Below are experts of layer 2 (counted from 0) of a mixture-of-experts language model. Rows are named up (a neuron's input weights, with its number), down (a neuron's output weights, with its number) and show model dimensions 0-191. Each number is 128 + 32 x the weight over its row's rms, rounded and kept within 0 to 255. Numbers have three digits each.
Before each expert's rows: "gets" lists some tokens that make up at least twice as much of what it gets as of all text. This comes from a sample of Wikipedia text that the model never trained on. Tokens count by the router's weight.

# expert 24
gets: ".", "=", "S", "–", "N", "A"
up0:140058142173138065140069113122157064106069151147116097127096142120078111111093139109047116131111169120142113172137111134124103145127130113099105165140079067203110117126148110119086168099130137161111166152108147123103117128100187136051141111137181137097195119164119172164074071174130100183155134171115124165212120074103153164150164114132122189113147099143152158170144186158220072143082071105142117136117155095111146159112162130154151100120077118146167083189175133063137178097106136073101118128122144068126141155103123044095141155111082158132091135140135167142159099086130160147
down0:089124161096143130134119168135098101131170170129105032092164061114091067197119136188117156120103178151119169171118140108143163147143101105170112118129116084142112173056111079166153106082156161124133171149128150122182109150110102162101089089164171182137161095109117136118170164121151117138145137133153108062139099132143082140158116140081104182074099150142153133140121133058127155163119116180092113127106144125121163168120104133096098123102098133157105164122094169099165097133119114143092132152088166135091136068142142149179165127127118142168112124150131186117156098088104133103
up1:181089108145146103087187123119120127112118166114088129097170128164142118137135122066112086092073196111133131053109169085151122105150054132139128099142116119150114093176086156120162174132119139129142195174102131070106107187119125196125147098133151067152137103086159138168125129170114116142136124155071149131133100120151135133148101161134102145164077134079078125145127157092189141141145130145157114139114134170147080147203145111095092183100160064156099124142154121100075136106123078110129115083152156127201174180109131111108140143083119119110109128085202158163141146141149170130
down1:150073131136126149139177110111196155162122139089114132150114130164172122127120141151122111111110199139107170074096134130157197134130076164194105084132125039149154150136147120162125178155107118129084160183137161125185160108130102178059143101157100087128175068186122135156108095095078129156115110115173165086095145180089155103121153156081123122137115149138138100114106168156131084140134106134119095131205171141110150133105182175127121157088166100123169101131129122108114146068132140134126123117096120145140143097160106161167144131129177107126141099068199162167152126112110193109
up2:066159168123075146130124155109052137097144135057088117128176126147183111135179104120088127141138116105136101159183090143128175085056189156128159125116178079171112087170130189090177134132132104107123092145102129107092132138147167100095124153090110149220108154120128138171094092147191176155098188100143181095126136165133147121138101087160129135129100096148179101107123135137153161154142135134108179128116135132073160126150087109165156136079158105101121161149125088124124137148087171145098136194099127085200157120112091146116108151134062087111042107144134087160117083157112145111
down2:143191148155083154087097126078093182103176140078134062112157149119157111079168108159137083109111139119209126165137094158113183158092155189108155117110144027150102097130142116109203048161095118110179110154125141150097102141106134131090153139072168172137115148098123154135155137154129189165128120087121096164142169146144181148062101165054128134158106128117146162111116132102169130109157117117138167137105108088117136127148152124129173137120189145112070049129120078103124140160121146148115178148129126123146132146106149102152148143103116065148108115132129141105091091188090058149
up3:191133076111084123098169161156112171077129124148140111116204149106125098064095144115146129133136153165100119161180149186121084120168126169138113144110158107155138090119127104154062130128156185092146110107126075107101113113172134113114180122126102141164114155129116118140031070148154120119083074147099115139143115127165124121062151084110145126064077112141120160113117117177134147091127169135144149142154144180116135125105098126040151041131155127146118115164133091169095108169120106128124153121073118109179180133075130127113116139098124118186171144137148142120049122141139164147
down3:092107112152148082168083148171125173142163081148203090122131136106141142125099103163168143152114168156097136159164131138119123120145079081117118120145197200159133161069101166183150166113153111110102101104084103174137135130136068122169090157147091091087130151186107104124124102127111098042074096150057114140118143153121122132103149123188136179170138146118094089112114118164135136082139162202149080118130086132125119146130132124134143149153101061126100129132142156104074118091115116109117096118124136139104151175131101190073133177159146157162170175129138086157125171104133155142
up4:124170132114191064132115183061125112083102121103086065128103176199102171153158137110148092095130129096086141141120202066127098130139119128170109136141084113166111095141141109133098103167149167127117120127122117156159153137098138129086153112096136114088125141124134089089149166110107147135119090153204151043146092150147193142102153107124137202162117173153131118121127159085119089176135093079140124111117108206091091113165072110088047182209126134074136171111116168076093142103100121169139151114130171100101143142132077188155105111126096078127160181098137132134142123163145164124
down4:137086133139120142146129123101150066118166137200161112128125128117154109119143155082103083101124116158090140116166115152159157123105108127163103119135136108041165103114072123119120133065173178180113123156149125098138091122098156140144111123116121117180173149143155107176161131153086149075181142137142158122141184135136115104105132084142136133148096122121112112129107119157083090153201095106131113103188087113101134142133119146111070134132099072095067170225088128138162114103122120109162196081108141123170139162117155156149121106107180158071133123182177096094076167195095074114

# expert 17
gets: " 1", " 0", "1", " 2", "0", "2"
up0:111097045117156124115120169201076064160158106104137148135116125124115133112119114087151151154131137114133114149102068149118111126114150105132164098146166114112085130117104181127081178110108110122037124105133141165142131149181148139126166102130173152047116129150115158050123174113110158094187065145165178120161136155092136099141117091166123158119163113081149094152028164085055145136131212104155144112126145118093134159121189196106100146076102086108099124120107177150079126105129086140153105145107108117171127174096091146162145139150194146142133143090129145177167086143139164125
down0:144162148176114070106110160139167098097156101178107136128159130137154091121120117123130086121148085141173106132053168119180140111108149158109131163131113099139158135155095118126117108189160185168135075117091103152114124217133153124136075153099092173160079130112134146173118116133172150179137180067102075120130143103082094109064087146158145091121208185152177137169129136153095131101136153120125185115143138148102134111092082116115115137077108117182102111141161128154192079112157122101105105108138109124115087103153131105190129121130126135082146150126112180159061228112170079110
up1:053128173165156157180128155148138115170127149102149159141160101172129122100147123127102170165115101160072101145169178173119167077138116123159149200173156175135129136129153112125094117131062133127043093142115130152167109166120115166144159118104138114191154138124133083097136122061112118119088129117132105150111089153110106098082082149077139118130110130138159137131090119127101125092141162143217118128125058112111142152153092122104144152122151141106126139083113145176165132148101042167117164190159161136113150150051170162098100115121113093131144146066127064126174080125160117144
down1:162149153205141118153096072143160115090129093173129158138103114124108064117129123172136123052156124187084088115122128124106152146114076105192197080191165083133163144083113109121132141104128139100095158122085145129134184158106116131122154116141143101203147146121182107173194109112100173131123108111190100156052145094111118114134049159092148098203139150111172125093103102146117144128034126072113139146148111078142103112067119154135133143121154187200104182075122121161143125108134107121116128163094089113142102111130169147127075145124176066114102162143149127168140079153170141088
up2:175128116158147126160102149115024124117152143105149144116113115166137149129152169105161116144152137107140087114122211133154105118135120132187123072106116144069103092132137088145107089156141164192169144130157143143127156121125141170100145137113172101135100191100107154115096132163120135193131130202216141111152131089111172155121095097102139143135109166062155142099077127092101163117119066091143113099139074075109070097133167098067126136136159180159136100159115154182131142110042111255159105110130091136134099162122148116104097067087078087069153141111165120133113129122104141111
down2:096130130101166094155108137120107155144200107127148101092115086128135154143155112151124165117114141070118072144156130106147174105092109100066114145142139136125173138153113155114108136149132162155147151091135131234150131104129184108062098130134140162126180157127136121152039145136183134146066098089210112070073162124151138123115099096119120138167171142081098063149136084111107135079096178116108089099078110094130128158136149188108109112159137123119122101239133158166100121066103116185076070093133135096125141103133143158098140181086116127084064143241100118094127188146131162186
up3:197154159132139177122146066122149138132145114096150094159111072053187112170205137106097133139125137087111177143113132092101053125107083113178135168162103093123121160134164159146153177130065176136139112151150146191098135122167180196142079147157117082131126184104105118165152154101115100103092136178168113133112154150106075190140137131136187165133148082104066156140107128159109095109165136131093161191113240130142088155150151119118160156103130081139143124136111095117158157115154162096090117165120083086126105155175124144123146169155134163175133084145103105134166153109134128180
down3:098154086149061149160075139112150142129084122190109146118067149090019120148173116112127131127091135138156156129112064090117105098178172130100137116098037098131090071109120140127157168142117156142151099139151187133145079147122151167190119130146194144109145087119096163142097130113142117114133098108168087137142179182077110080111154185177112098101153109209150103178181102112147117138127097102125090130143125127149129060145120140116194175091126124175100122162124148095131137110121160110092136115115146113119160082165118166096181147156112095138105179175131143092165134069121201194
up4:138126148121142145063186116122155175160148160216145113097143198108173165104124180142100076096121075172131146117158097158117101068152106115104138126124087128133175201228142137091123086113135132168115151137129173092157112131125162178106126149112150141145154148114141106109162126169175067065113134113127106148137101162151106135159117118180110149137134119172121157107118145184112164152102112058115082131168155072135117162108069075134089146149160158132151133110175067133166122090075093125159114159113102061126162113123102149121180145110071092091125096184080095149113172132109106145
down4:139124130154049101123112135113124162168128146150114121077149141140152184152152140182109131113204073135143167149189139175082148185087130094095095117165141137149123123225108082118119137133158052090058143143066104148123109140148127124188154143095079131084174146119118133078131104133120127058080123069198127140096117113150116154089104141140149149090094133161126138134104154156112176159117131116121159121122132152129171153167147133113090172115118167046190121111064036154113159084158142136125140098135126091154143120112170125072100148137085189103123099104122116147126162120160110102

# expert 14
gets: ",", " of", "s", "ing", "y", "on"
up5:076099138134139092077112074101159177169120098052110149128120141070173136087165113154148086130130119147123108175077130157136119180166147127123172118166125120139140187088144134170093115104117118150083163125115133181100138094100140121112114129132137134100128156186116114134174128144116165147109173136066099057104152140110142125156083121141176133209153127146144152101146153104068179118102126128149194123122140125149113093105153102127204110172180134133078141101104114077047208189094079123174159129102120120126098128116103141188121072142087148074149129118125136080088172139117171124
down5:105122131139119083084123125135124097169057116076140112095178094093159122121137087140150110175113094187144097103126207143199117127127087065179102124137085142136104144088155164118104121122178150132109086144067137159140148151111100155124160106153160153135082105136120080152130143137145133105152138157124105100116145112136155122091147120112063106153089072160128209178139058162148132132134117119157143103107155128161152109112108104096157102100176093088178091183163167162063130087102188114124125156138117089175101102063179174147096126133117102096147143110157128119126153111163141145
up6:145093208166218110070159102119136100162173144080111082096084116120113102133179136138088093082053150162092103183096090135090144166129171101135105064137092104120161079179105120157110051141133094122170171131133203125072162155145112124143088125096116172116170133121152110107153128069112105163143078177089096093119169060173125065130207126075113139164125156079164117155140112189155152121137096079154133067113160131162102156201135173135108092166110150111068074106122118099084138107140152115195127138148118118111143175140186161102096126129163125111147115102122111203150164129166112137
down6:179115098081115132124177102126109117160147130147158171118096153057104152167145144167088063081125134107096129047140185107127169092128152175161131156151152096108126096150144202131147114107141112161136106087092128139070108101035131135117097128133151158187171098092159144112073152169118096136130134135100096130110145119115186130146136124119152161085129169113180144101130119162172118093180148129140197135110139191149133144129177112105092074120118174117127160123114115169120127186221100182085136108116111119089156144152168111110138107054157156129075107106095139185145120130135080050
up7:120099132130107169150150127167127170137164089153122159149149142143200152155128188057126137190128050137144113132115138116131138134131144185153117155115090153081141135141158089126139102109155150168148154091151158181144110088106028146148064099129123066080101092138162163221144091142139111187088127128157131140144074117148091132075055143152094100159138136192137123139087189164105116104164143133121127144094177087078193156124164157218158102145120130103157119082129141153194121154074112182134234131072150165084164107106121147090099147110142110088081112181103094103185139123132145144
down7:109137152131116118119098128082146115182105190158110125073097168135128143102127150073149172115181115082074098096096157187121089147165163078149152156111123110178141133121034162146113071134137197151156160177155146095171096157161114070152127147105140127099089117108128088125051184114150079103122145168154119152137120066157111110111105087140138146134103161136137118144069149157137118117176149163103071163131183140171153089175131135151107112148133143167101146154131102116126068150121133159103136111113071121151102140138120151121127151155135114131088139133113155064132137090162137135
up8:139146142081157147131147153110109122133161178118092120065148059133120147112119174080139080134086111124066113124161129115151123110144116131170123081156124118091177124153115093137154123078094182118119165170109150161097155178167130121124129108112116091047065120094060137125146129139146127122154148166134162148138084122123117182161146115130120122073150130155093176179105124097131225162111155126194080111137133098158142086157135114149097145175132179160176172125135098096118091154140076151129118148110122095102185116136122115097154148144152048131114150196086107109113198127127123120
down8:122169108112110122169134120159135124182151159138096132133115116185078120089127069155163161128109168112170070132148127124035142098106139103148181092099112047138107141127214142136156129132159162170099105141174091114107146143153083165119122074106159095120098120101075074163122125155140218103127119094120115119132133103085111080191094086132158179142147164180095136162100107142127103126136106159151158159109144142107096096079117091121145092144086187114104123129156072119184109132122146107138112147075165190129169104062138133136132141193180157153071156100116112118142176156115102121
up9:201101142130054127152098150139114080097191139127138148064156121106130160152136169166112081096115092144096123052134126140092109112172171105150129125159133133171133106089078079121140146108182112096108218086137136147075105085156087100090106173145154119086073151088124088187181102170162127115167120120154173194098208141100145144135121136141126183074099111127146064188139200135143105142106150097147091174119101114119169194099136110128131096074150149130116162137147116131114177098126071095140166105127124095152119108105164132148155051086100110108125106124121112160132166130142134073
down9:149134151118130113144118154141141149131117168161098106140171143119155172141137099149114132131132093121114100144118183132116089104150141103119138097166063177117090071137125151125147076161175093096140126119171112094166113139057070122161191140144168138167130142118141163143168096087154110175113121104174105130162099146183049121131163137139098079089115086184096091145124075168074073122075119189150139149035180091116170190092135151152095127046117188183085118028111119171099109115142107119106127110134104173131162133115093126109100200202181123127107179096136051127111158070121100101

# expert 0
gets: "1", "0", "2", "3", "4", "5"
up0:126145104132090120058129164073170130137130194094101129112135145126155137125161079102119208095083148095177094101176102095132178111085155145115169121174088179122117108092121196123080170144107091186099076169135138164131137154090116169128149110145152123140120183094151117163120148134113125096135145111155115156119090081126166087120121085118158100164082135131132159154177178172097111101110149134169114120131056162187098090091155134137111198142168141048119107140108094099172092168148099135166146160097185088204097097125156113139135135163099177160130152095085080161122092129133116116
down0:155132097095150123136138163129095156088137138130070094166120180076133169103135040184162140124155063153119119054181184152122079125142119121184151157087201139130095120151137133148123108084146149164157124172137102079107165094138104124142105057095069151135177082114171127146153148176089109138167117175132122153126112138077161120211101049146110115120100118082156155161157110122119089092147037151155158167151114114173176137109161135114118173130078109131129147165168122049213143115097151125122147154113148097146124078133132085130135199121109086145139107123184074113059100101132105131
up1:190165151148150183088084115092153119173106162099091098103138089127155164159132141186115132148157129091128124138124145149121171124120155073096090136144088085140147143091096117115150138156122102121121088154158147162027159136148146140117071127154151132032096140130144067089137094128155153124133144058114245109167146081143156090157155110168155180092118144157154113134088144108158170128158228100154127072090098130103129082099107138131139108132163153070100136097080099126162197097093112111140137165127158144108129095124094184138123137082110154174108095110141136112130116142109105127
down1:183156107166135123106156099125143167136151123136171176124110096166147105167106147139123108162076148101129137145106163119168140111054087134128135070187098117133140123124123103125113172065166156129137105130144146171108106094150189153093125169131155137140158140091158193133097117126117027159151104080075167100107107144113116144086138104157146140146135153108195152124152153048142207099214109083069125104125113132145071148135144127136117124120168164145193065163120128113078063159122147119120159172128193117100174104095113122125165101117100155105126141050097072023106175078120131105
up2:141114109148109152075081211093086080139099129121138127122204111072136055161151144104108127125132157168058156112126102145093181133105089166078165130117123107156135108104111150105152126196089126115158130143121183145091188112145112135129145121149084095178129151138168124170167122081089200115172144070072117115154126131176110136156167124129124167144190134082121087117117149115114144139143098178134114130153100148104173132147178163108145141131115090096123112120094182139128133106098152118089069078111084152128138135137126113127103093109120136107151098091174162128135084160125122103
down2:148115132141128135120169140136146107134111168117151161183137133136119144075113101111161170132100068202100114156113112132156130147106173146167104116094045198172127076159086120159106160180108077120138114152134145077167099111136180154140168142116139050021135182127127141142126132142110102090122101168103123115142124073118124096150105080107084121128096117124150121141127100145087114130105158190109087128089149153130134125165143149188144131133088115128105111095129054157113140138164146096137152113123104101154114215131135207132133091178164120120103091138084090062125132122125119137
up3:166191128102161096092155113123159129121143172111120143113142150156118110093201161103184103129132088139135115089110111083119113144118149082126113128151095085118137140125129168107124137119136138119147102134102142183120120079122085129125095111109134095117114095117135196093176121129093130153151127194187125100127107173178121107114136135122104173162126126079136119171095138134091103165145087116121120105077097141129146154066060084165114185142189063160153090100099090102085127211127059167150124197095183131127142111083140189131091134103088120167208073179144197126160136087140139128
down3:086093126120131118136134133192132095210141128090147151128137119150171129152129078152134151194077165062120157147092104145082126125206067174150061111167114098120116089093141156164140168185133167180110044147106082093079142125136205161118111097156078178173124121057125135133110100156179116150130175124122186140065152160073060112187122157121128097112151143120124122153136152105123158136181111116145153163049168114157146090161096071136187183115162080102111135151110062121190144177155082121142102101083152102053114074130170131175117078113161162115051147150112116135160173141123128127
up4:145110127151110213103102114168055051154172190157164169110178125101152097186128080102129154127141133128150102189149126137120069121102143062093122179172035129159094179179128113124118146126099122108100179120101134157158124136166131165149131083092175119151153186168148087122140150081127069100093154128172153094137097121120100161157139096188109163138141055117147116059086165150087155130149156079112126148132114175121160112130154124172068196160097139072195112111093088118154141084144162083131068110109109109092137145118101151143151141099086082151154135096126088165121196151123132119
down4:181167125173141081185093123066175158138090160161148131122204065142141133144121085095120109146179099094129160108190086121167104161164112088156095085144147093161165148229117111118159165124100099125175131111104069209058067161161138128149126154155100088142126107129140204138096089073174116099116110124137133172143133083150136146072198194104115166120154118141115174121097146082103143161115107112094194120139153151121128125072143132131150095122166168072161060144121137231174117110158147104125106114141115074173124151121132087087115084136118167117138090131068155164134132145096076111

# expert 3
gets: " the", " a", " The", " his", " an", "The"
up0:104137129134161119120162171146149104173158123085097162124141104126095116102100084121128113125198157111128147155176155129115154112188109055135088134101129109136119101144099123097116050135153152137133117174168115199116081060153152101093141106098118145121125163108154118149143163117178154123142125113085184117104124120111171135162182114063155160153067153123134166146182084112142136122088183071145094157148108096142117112133107113179171113130195129112143151136068130103150089130149094141130137104130173101131148065095155133124162115179045157163155136094161109100112115124124139122
down0:097166141171087141134080126135166170161140140107158126144087140088075133067148110100153106081116140108151165099138143179137089085098136097134107118123139160089140091091142105149108106085122155123104121126041114231110143043136110104091193131119141072128102125160150178129115095151144157169155134113140157177116128130140089139137174097082156149146082192164102141172141102052169170152136106132153162064135144158119178098137124084078146107061159110105109139179086146098172138094128085122155168159129171123113221101104144132125142129145117164019108098112145169118156129182149109163
up1:131137119123187119115166165109141140074134116072149129110174115137158137197150098186116104113002122132160136119238095104108149112091156162153166059165129130121137140161110145117179049137146142145161133131117131113148168096147207111176098127151037108202105157107140102151099104095073094139092148120119176125189108109163142153089106216157102144135095194097139100152081106124146118144135105155087104131166093129142117119073160143123092121108142107143121121164147139132125171108123134121146115094150065125143100145103121153151089138115050111103071108176098118121135126142135099096
down1:124079112155139092126098158097140141093097154155147126153177102121191130133129081152119123098104122135138173090191113203100159195161133156103117142150128145126164177061068136161163129091135123143155108142189135118137139177032194125173114138135049130179063112139153129125138116077099146112102117143085096155137112146180115124138131125150138118130140234120097124083071073097092067110190132103079174091158112144143141093091145113142055095149147131128133122140106131078127144155180075135112135094108144153166086072099127106068150186123139135042134105117141125097117135108150140172
up2:066115101142124163096134152155174104188094108115140118140134055144169144111080140144092122147099152219175150107167106140114114119102173096091131123133131186106047172151121126136146086139070143125071190126088116169123148097115095097153140136104107133177142110119195138114128112120154118154126182087133118126095132093110148159157134135150185097160079162165106093141154095102186169112086150190118103146123096064159113121188129131171136085185143084131089154161191150156171118167139124096156108133131118090155141114114135120112100054143099163128125107098173100117143184084123107136
down2:117140154127113129178088160110125182170092118184132100068141092149067140107123149213134130137191108098177158129250110161060124154103156044177160118123115130147118050143132153107162132121156130114137196136116153135055148116109133130155139149174153188100089131122142218127135108166138110115079117091142132136131160147139164158143163215094157121104163128097125183141145112061178080097101118150153121161079148143134130160166125066143148122110144133106105147143135127121125110073155127078138157147112127141169074089107159135106102119159174124107192110118102108153194178145100095161
up3:119115089147101109098213126181118115114132124076121152095122145130150140159141133116211131086105149118120121115160125124131137117096142117093107150135177098221082130088149084111163094154115108153097147154124143127133136138082213136037144148130148088119113119137136109114138099110134119131168143118163163128135130104166140152090128130085076156161094100137165158109150136172146128098155139121138168157161120106142133117169142119113129097159064124151103081149171169161110145146157102143134166099169167152135138157096181134081138142137102127144171123054186143066142148124111124178
down3:150125159210147147119163104076130116111068134092103162153121143129130178113127100100054066117123136147140139154148116117202136113109146110123152202199137090119082094151172093068111180132126106117157159129113104059102104082144223131123147150132146109114192141164187140090086152142112190127149106111115103133159125109096100121123101128150134107181080140095185095137101117089113162109185135119109125123159113142103148150186118148160149135165134098120069172106136137099085151053146139142135148122144122144175085140163137164165157141134132142123111093074177115091132166119097175136
up4:099135150157111147148135147072090141139127109079067110096064121156152115090107085101168093136108150152115116144086065124134186130115120158135160102160186090109145182120184097182046112169122169137159180131131098227096067202091132155112114068138100112087101109160127098155161073130120092113162111132121123085125108134147128083117188062165066112117156168111138159119178126167104176118153182155138182150137091102140080145130119151122158107179158108148155104114137111110129122160165171133156122100127099089097111109162098112109146141115140095154145127137132118129116115136172134087
down4:109113111137174104129159109143127095129160118132094128071082150140112147114119075106141129119124108170120092118150111077096148146126084143159169120073165123160148165178157118160074074197178103148141152107142180125150066226198114123102126123132106131170148137166103115141157063090056113157100126118126117096124119100090158137165084098124128186147152161138172141143154129194141152081115164145152139088141078134146077084151096084104100067188136146161182142139132157082115119122153132170124130109126110117149099178156088128090138066122173127127093118117100121123121099179087104089

# expert 22
gets: " the", " and", " to", " a", " as", " with"
up0:084136120154152136141120131095070094135129086139095156215114133159178139139175095100092154155176142159129162121147087138102107136112146169186172161125149076132122093196121136132122180171108133176160125116075150154163142121086062163116134067125155135103165134078142141135131110128125113067097124133051143139134125117148063079068091092136085134104111162140122156147125131128068101076123103085150179079065096134152047121121083131189077127192101146146122063058104141122109105146105158129155197196163143084157135074234127098130153125087111119116126160148158093167124142139102095147
down0:139135119103082111150080151113140084153162088135137135160130208150132110093137160116158140135171105145196147130097152133142119163146137111113125104070143166093057128172104096125112117136139120114146096147070141102092125151112129131164130097146114103108120111069115162143087103176130073114175143125132088121152178118141162141101116131134102135134056060125105119141149150132122111121168065065111174096108163171115090152127125191148134104165098150144094091167132111161092104149104143112101118180106117134130055130098126151111098128144130137130177127099177173112137095103137155125
up1:162095177115158113127176109094182078151128147112082094098117112184155115106128138127141108155067092163072141147129131118137109077154097111134131103141127140156153168142067079118161150137155176139091108094095097091159160187215080146171112091130146094115137120120183154120151122103129140147162145130094076063152109122161174143131115055117142105150082162117118125127173193150093160084132092101122096071137094110121102098147112095152157187154139141163121081083062128121122170130076182129151099143091148148166139137087093189147094148162090209128110179119079121121120132149119159116
down1:186145113117164127141125100135124136156152116087046120106150096075119101138117176140096105145130103117167110128117131156149051112100116127114189132114089170159103073099164121131101163153144112090155127094111107125124164112111138110146126134130123093178095115156164150136102100106097129095175178112148084177129152124149159122100131135124203149129122104165105132223162185155135120188139108122121116129108144117136068133150147141154163111141059145153144149076093134169140164128126122139142134149122126109122057126168121190166125108131186130109125167140083133046105070086113125215
up2:096113145107124187112134150107104103093145159161160114080138100188165121122123084146064122141106139124096105180203142125152096128109125113129139087201096173155137170107130111162095151118163150110123173124110118095143098159141138172143142117115122075139088221085190131130154080113069168116148036145199163156121172089168124133183106139160138120149092114136148139111131123147215099072146118142128064144091112136116117058109114120061136148089121073164095127165174132116143190143099099124121154118128102113161135113062116107138108101124079110171074088103150078073112156125153106133
down2:148071156134094104129151113138169081079101131086102148118225083134078126136129133128141136102158140159095139085122125113170116175133138118095122167182142229136164134113171095150117099110158142116061118112067069175161183126117103118195124132117066060061116146156190153099166125143070105098150173149170195159166075129181123110078060120126106063153195125101167079075103125176142151130089177131099125129150097124122147132117105154105116077128077171091078138146108158071095115153116072169122149131113107149131118113103134164175182087152147098132181133169164164099089127111126161131
up3:111124133131089120089093110092159093133186141125120131153118048151137131107189176148157156134144095080095107101165116121178164077120104092188141160154117166130205142072139069115154171187087160101122082128140133087144126082112118136147136173104083153135113133111120136134145153076142127159178121169184203066135099117113121112119069108122124176121101126076137096133163145119149147106139149181145100099091109132158105121107134149161096128110148077139131126063138173131061104126105107096091160149127113120157112158112087070163085139117129134182089116167057135149119154147136099134
down3:126180085163119094132071115110120175174123115188136072119131094169103107129095136100181133164208185102191046072159100118134098184107160147165142166147090101130150098090131101128120119122108146176109139106123164088119174116166108104119168138075118100110112121095138142127161161099155179137102117090206137094110091115144210160180101117096167120092167117120120122130044167141108159157071103159095083152111155065149190107120086158122073114123069158134141178127184076159161120153103156096124142150131191105150182155139089070131123096117118153154174090103158143205066093125149147177
up4:182051132106185086138207113155087137160169170097109120175103124103126149100140142164104049140098135100100146144135074113075139113141104089160157114128098146158123173118119132115126104136084141137148149152144152159099118166192123150105056124112146097088110127121133162110175035142100106100155109161111003123137126139118063131155110100143155117146193167189093183103145137138068116111112141124183065110096060172128139082125118109124152168150135175148180148182136103098142202153092077076165088114117119109097156106155143139107140097158128158058086150097127178066152126207180149103
down4:111120125085146114109108118100093123112159121177061164174127154140130138189148147163124111179089124178139111134118075095143139104157130113125104144109106148151077080108167145104133133121147195146146128065092204225084073115127153152154059122116119160101150148077137085154093095174122096061102148137141105167190131163066099140088120174103063082115163124142126164129151074196103091144101175111147143112097122112143120117130164150101131172199155182101123106093168143187145108168150124145116158149183122134128131101081147151097145064136137112114149126115167122126107143137164165118